config = dict(
    n_layer=20,
    d_model=128,
    n_experts=192,
    experts_per_token=6,
    d_expert=48,
    d_shared_expert=0,
    activation='gelu',
    moe_layers=[0, 1, 2, 3, 4, 5, 6, 7, 8, 9, 10, 11, 12, 13, 14, 15, 16, 17, 18, 19],
    router_score='sigmoid',
    normalize_top_k=True,
    routed_scale=1.0,
    balance_loss=0.00963,
    balance_bias=False,
    init_std_router=0.0141,
    lr_router=0.000325,
    n_head=3,
    n_kv_head=1,
    head_dim=64,
    vocab_size=16384,
    norm='layernorm',
    norm_place='pre',
    norm_eps=1e-05,
    positions='rope',
    rope_base=1030.0,
    rope_fraction=0.25,
    qk_norm=False,
    attn_scale=0.125,
    tie_embeddings=True,
    parallel_block=True,
    init='normal',
    init_std_qkv=0.0452,
    init_std_o=0.0,
    init_std_up=0.0452,
    init_std_down=0.0,
    optimizer='adamw',
    lr=0.00283,
    lr_mult_qkv=0.4,
    beta1=0.95,
    beta2=0.98,
    lr_head=0.00958,
    warmup_steps=452,
    schedule='wsd',
    decay_fraction=0.84,
    decay_shape='exp',
    final_lr_fraction=0.05,
    batch_tokens=65536,
    seq_len=256,
    doc_mask=True,
    train_tokens=464600000,
    steps=7090,
    dataset='wikipedia_en',
)
Below are experts of layer 10 (counted from 0) of a mixture-of-experts language model. Rows are named router (the router's row for the expert), up (a neuron's input weights, with its number) and show model dimensions 0-127. Each number is 500 + 40 x the weight over its row's rms, rounded and kept within 0 to 999. Numbers have three digits each.
After each expert's rows: "gets" lists some tokens that make up at least twice as much of what it gets as of all text. This comes from a sample of Wikipedia text that the model never trained on. Tokens count by the router's weight.

# expert 123
router:476497565475537497500504416506503472487509531530473406509476484523479448544441485484521516534496465451509539538510554478495488484477584454496446534499552482550531521430461555516471521514488516469531524540469412511468469503518531459544497605513349427507563544494518521492509471548530493475525455449511567499454446494516428493437482584533549489484489552549489472435557489473489506502547
up0:483521498519489433502475502530526507535531544520503541550545428484479395492491493442463443460487524473499449560463508530512439464520494452478436485448443448516508562458507462570467514540448499486463527546510497511480480497533473528610461502603483495505444486434529561572508434435487495483530457536487549528490450502545533451543518541496515520493516504442576509450448577480485531477590
up1:497478582563500552530518486456481476560481507484535565497593501487478499461481500526517510440507449529495543519523520437551520520495555429489525559550492558468427498568516481443453512432492449511555546477531562548525471462417535422501443392517467517498545469426533463531537532528487517472539538463475461472530479459435495501517525526569440557535523489521509468411478470506506526479492
up2:500477532502563449484516516538531488510551498566526494521468502476573524466506557513529497432500437435515531516605492447585458525483509463549549489504492450447415500495520487573513539559474496520455528473517421477443446530403498571471522563510482558538515482533494516486443465420458548469463512531519457468483489540489547518430456514492432511525475493529448470526503457536503533419554
up3:480544577498493549488454453556508488474426515507488516558532536486553448462598533494475523446514433497534547567497505457470519491534569452569442522488443553532510521495525498506537480498441489516487485532442426488527449487485505535459525533549437520543545485563589502457505473553559437507480485493493526465535583477507514541516455521478535485427471554521479549374528466504467467519485
gets: " T", " D", " W", " B", " St", " a"

# expert 160
router:459466506488546497509486471494563526460542531509531440502455512507523492504495422508460499513497516451558512509521468448490521450499513403428531614526509486498518510505506481586495504453434547401515531544483472513458468576529559482486523529549481466467479538465436509517535473586492570472440458483481523521410494512488501505474457540565565447384526552529464495441536477515505508538501
up0:558527461549471563459517470525523459482465481406514530482466494486447498554551476547483459481506445461503494495438462531484552526417535521551610515500449503562523521549523502463463560591452506472534525534530567385517537532461479468452475497475480529491476493474477559544495477444481549496547469442515526516518518502500524474394463519529514549479476470508488538457553484549553531416499
up1:463476563561576513492485480462542443518487540525497453530459476487528478492509465488529450535530492488422465443509450495512496534408430494517512513509564574513454550501577420499467592512440560539519473505537477492456445493532458447487443498457483531478459477506434572502515503589557466513516487486503446534494503515493447475453460470540496500521550534568488493418537538505570550438543
up2:546462484481517466484553611551539477501539483481591472455515442520405486511552419533495439489496460492490466473456521442511490499488525468525530536478516512494524489532518487571496526481520433455507606438482497459525483483477532530457562431571524564534535492505480488482487486458526532438473465456471588474530531491482578518493428528533504489473496586480509457479484446529599483536489
up3:491531487522539522529461538420414525530509479575555459518487493481509471571449488489447543561467521486532511531497476506479542421506412466446491527543521483492452525466531531575472513432447507479454423457536529527459539522497520606530528502528486509516513492533474516486448477496551458457568465521516506426498517488400531550480472561479531471436533473521607489447474536500495538494561
gets: "M", " K", "C", " N", "S", "B"

# expert 92
router:562498497515537483490461473465467594494582514548547523489501467513520430550461477514493516534574447489521477510475457474514533479449467461485521589492492464426498562443502515572499492499440544497519429449534513489536516434509533497458565491598533458557477518516488600531414504570443523521532547468474501472405507545473475529477472528516541429528525502515549442467521464492512541479491
up0:508488634485494518533445404451463548546542451513474471534575485489471414490529487484474454516554446537534462489440478458592539512621542493472472530492427461516468501411500459519445493533444541506536530491479500523496501472559475485516536475534474452464501522465458514520474480481508447476527540517523498574448516464564472519525485495502565511564538474505568522563491487531494458517504
up1:531510527545439538494434577408550516528495464439523508507541456557483440517511485476457487501515488507541453546499548478461518534480493528536467541572508505512541515468478510509484494478539617506478478577516521484498495512507472493462448435568497536533452454469470590514482483566493529451534464503491505579582518407498494477546482474445529489487530529421532410527424450498572488523485
up2:491492514547527566527464475495511522446537475543531506494500447469442492471506554487453556486485440487501487510493522422496486537451478468538447582494454458550528497451456419501489528521485529506558514540479518583479507514507492443426445505520498471456575589484501457510410480558478483494450501559491485527431606535525533504510496564449486499518502488497572442482507511587547392479508
up3:492420454544539506483515532560551520480525535542510514510490491438561427431491511518520475496494507485553534504510499462467495555420494523401498486484572464519498500531505438483561501449455474506527527470478469482479472580491497457485533570465481490469516572431595403612510490504515499492498446507487499509501553634541522515550468554525496510467486546559538481529472472522537492540474
gets: " ", "-", " (", "–", " /", " S"

# expert 16
router:573554498528460498443528476535554482502501511541469531479483550474501439504419447501474457508497519449503488641515531496499510575461454507528491552474505532442483441535509522517526483427497533471457531502596473511555510510425449494470481502477506420459501454565422484593521544549496547480565518441507517468464452465455515520478490579490453486526503551463476449492499467526496554542543
up0:484523480512454540377445478510550463506523481527460502605453547428510499567510558500455439480531483465560516498524477495483496594481537530545544556570438484526573520478529509530429523424492466510578474509516487466526433469539471486581514508538519488447477507452424501510517507473444488472490487515503432483495548524455546485468487571476527513526473512570510407503460481485523476521519
up1:443480480488535458453475496457500490479574500530511506553540531475501466515493526451452530449517535460518450566561370542515494521507498515498493481542479455456556494452461464531473492529519564489455539523540438492542429525471561518548532570460372470466418536492537442569475522458487546511527476429455504494472517539436511480528591467477496566516472509552514488493524536456505522472530
up2:476561506593532504441482479477589508449547482530521502472469535473495445459509462489504539484496545517477474510507512504500474501433587492492434476453524531441490434473486488567434533446466544461493510480608557509509509523534477462519493532428508469515541543488489514542541494595504555502478531463498468482424495562546526509454489509486470511444467501510487435496527443633409496499546
up3:426478430545505494530444449538466506506518484503483578470451550517506478505505515463503475445415573534485552531468442527517516532466512510521504531473538521404526481484521538568527496431492530556522472510492446590501465508565485492500475561531450479432418502471524496541597459480476534475503509441583449513489511530486483457454507561557455458466528442475496396538511466549489476520492
gets: ")", " C", "c", " M", ".", " R"

# expert 47
router:488499517552486478504438491494499481522506544452529416493530407482569543536539517487447471415522467565483484527512500504557480485436579447428488463505535494410479541496480544531468527464474561419509483506528460579508405490496546418434461471525452478478531491493570494532491499507465538509518528516472538489414507535493501564552455603514537459553463502503495527536546490518468500480533
up0:467472525504545555523526484480506517550566464473487459512602600430546477540539480510502439447537491444490547502506516491543542545504502480504488459477539525424518464490605485497553489504479505517548506475484451521485508494526534450446532602471461508449529504449588482517548458472560513467485478484453543519424552510545411489526539530474461474505518549450543477513488572463484461493589
up1:478507449585442555523506425482514509543488412513475519510542486406509500518535496522435441532410518534486470494550556439500554564460505461440504482466522449499606521536485462540494525500492553476535446510503543434528467483450519566506478514573555554518514543450506456526545469482511546532457499485506485448483598508484485505515425494493553481522496486518572530503456525419458533506515
up2:576384482465486405495506474447456485441491542449507554447486536484478504517519495485514492459531476477508488529446513512447507463548546486595436494435436583515537512425538505499487494507490436548503484452460459549432447484511548530489579511480437515496569537490477536528553565490502496463512511455577494465462518501535510577559434519498533491491525479475487493550479511510416454469503
up3:496531494513532554406447492483548515487518501495459536506561407430579519508526513439440457558565527544479439466478459496516507465463566504505501476455484525529534507487539518498518567458519511394545530543518482383494439417485519500484489498494498550527502549499558553516507466516500511529490466541592482401542514512467473449522558506493516539466490518474548538442530470480501442555507
gets: " the", " at", " in", " from", " South", " North"

# expert 94
router:532521562490504468517511388507452497530543465497456504548536515471532415533558503500482507468524459479535477446495462448489524521492477542475473507588477448442524518437533542555515517539467497462528520535548520516537513472438464512487498491539539527555491506520510512471474485566508501529487521420482555402477497548537432558416451573455553567451504500483490518489472537523396549405503
up0:497533566501487518440547470439474541542474515503544517442538457514486392544522506459490570466505480481518501554463476513553493508515590504525554475496551445482510494400513549559570502553460479538497521495555463504483495466523485534554523497484467554510495515526457469497541484491501520481509491505478478356450526444548451531492406582498515578489500480500491493488546552556571477432507
up1:496509433443588498447451457400487484502474569554448505575490497535520501505437480509557472462544621525531394494522504536445517517577463495441475475443515468556536489516550513483457568519475478464480484560478555489453493544484518494462470499561488468544467541450513536484491536510524533507464535477486547570533568469479483534485554517471542507453446512467497501475446462451511445478494
up2:522538523495474554530455472508526469501571490483545549522449441540529459514503524434540535523459430486551418554466512452531535510491480502485462569478497491459456517459555481497525521496453511430499456547507432467451528557499506500457448527513527487526392490525501527484579542538498449528404491498454478427471482561514555576477498502584520481431447461439466543521480513445445542473520
up3:568486498585503499518431494530514494560530507492460377444497517498490526475466515467468449428539493557472531486504494446525462428577495484505523524491478543577466510514433456468487540516487543436439482598529501454537463512462512427510413522564443500502454473482457516474535514463473443526526559548563535496463491511452504512475449481453542480478460475528555517548479530527485520561569
gets: ":", "-", ";", ".", "\n\n", ");"

# expert 3
router:557460497526482516525563492453469534506524520531453540408543496441492498523537473485510571573565443484573490514475456481560510515419597510583497476523460469455533533559545443503574470528539497468463506531493533513509449470456472484516469533473428486553493533448470541427524502506531513516437525499518512486542471475473505618538479505503566541492447508433479518464451551513498488450560
up0:558597528493510470481482489482555487438507488445546479462504409529490512577474470474538472530492473522469432579556503457497513406503463516449478534531454487507595523488597445446509474503476536463475528474524479443480443450507477468531519500479468504498522563555498480500460555496432483455474605548497469452461492499474548556481465540483455550522469488473568506489508598475498510536523
up1:542524535496513478509533482386509399524502520487497510509502442496450464534474569472563505514476516500549504536529536434533470522447413519464482509555508574504473489476509432452496515453479518479501446501504495487458487451491568465476500537484574548462481490395428500503535501523551546524560506534590399520432555501456539560515526545444523474513419463512499496562529490504488532506526
up2:526550457519486598546537462430506518489505554464495516499544507549429489507545522446479492591460406522499409523486488558527576464436539410476518545439535437489442515565532538504513466557538533470475557517490431509491466485529472483496567495546524538474518463519476459604510488486435527498485529504505500512488555533514477488528471547492536514556488443435483456453454500479516449509526
up3:477511479535572525501548456468537519591553523636506441470529442469497483540508384474496493496457483587541486504533502516572476458430537494507508515516521494491486505510467541502475503413480520491496433529545486505480408473536448495500531559488483452509522514488473552495463437516489509455418509540533546434504485515508529463551460567547521557445473532526487463448507540468523422517527
gets: ":", ";", ".", "man", "en", "er"

# expert 156
router:535555545468484528520516473471514539532494494535495396443504519529511426522485405464502437530476532490539500536534505517524480516546462533477464597419540550512530460506480516541516529480468509401523462429462488475529496510485542471471541468524458491428528515486448564564490497525514516468534476454499504467458462492561468512498406537557515435441535570504505377499544482499501494469569
up0:456565399528529528553534463535521541541533497540567467435507463446521541535431480452448516558478446532486509477502499466515516521586486534508434477482424536528490502501466468584519544533461474453539492528484514514543424456433503507518437533474542549499505453504448489579553512469521523470524484468513434452441545491471503497486446546518490488516458479508536486498427507503451491472633
up1:526495526516532524510527463456481486533498625554434479492564443486463527614451403482520480512533442587517505483450476536534515514502477472474482485546505423494497468445563526495517566576418551506515508409470512472495525500460446475440535521481461563471486517486468560544412550492512465472502527477520508506509501495510468534520469550463556504523508505521430482556498489545518466426497
up2:536527570520489493482428494429527489546510512476552541513506547476483394538534474510533476491514501486466509530506455515594491384463506563549497530489472511471529555461517471472533512458518507413536468483481546451448505500506558496497534467494522469566514609511466435521524574502533481480498492461457596487471522596489454505489507521570512467409453507531566485496511461514555472495462
up3:517484474514486530536464433444498560554518549479459491504438496574579484512494514511467481464457500507504550571478429488466514502562437540477434479475567517516468471556541513506483529592462498463510503477540471534502488435472517459478528566506506552473464545463461470518535458521548468473495467492553508542539562527519546514437448561440469505512552531625518388518515504484492434463536
gets: " R", " L", " S", " H", " J", " M"

# expert 145
router:560545495500564527556507496492537522560507513510482451539537460511494528543500504476514514412492473545485464536461404463511470492440506478452483518523475482409547487461476498544519555479482493480564466524546515507511369504509480433487498546482467456509522510546573492588452486558466480460541433390507418489455514581521507556490489508478542457425464518487500516439495480553486514477537
up0:598514491515523555538505466474556467447453414548539499500505382481476511534495450524539499484550492463470567525508528498541507432547459462518547512486650508523579492556505476564497498459474482526452532563484436469510446508497469459530471557492454470541490537496559500474497479524500504511492483434490529504556490562455524500484549488538426548533473502425481505506470512497413487478465
up1:454485519520504452422526520477502537572506535473601504483412573518506513503409468548545450552474605387529505536517387515511502522551431522499472470490437519591553524493513493473482465461517535487502472451468484505503499606524486544406523535457511519469487498491508521462530538465470496508521542514481533505496459554556489457503492517511546521536540482467507516495537534439519494530489
up2:470520473503471453437482487510482522506492533504498451479522585527468505564508497568585568523523539384515456551462539521508489562536440482486463454498430484571468512491453505493524449474487541446508513504500472485507482548503546504580425470491552463506472478515486470463481516509483474545510502492481638561470559575510458445451437507551518476485529533459561509457421439504496494543516
up3:582499483564512485472515465448498485530500466537497539467506530489547502507511505467440628504480422526532500505470536474482525480389493512539464526540470391478503477504522478493528583542452545480522484557512518469452542568464443506425514554502453504461541462492542541561479453536484511480504539535439503503422583487490487500538519542507483476500506551482585466438470503482485507400466
gets: " the", " The", "==", "The", " its", " their"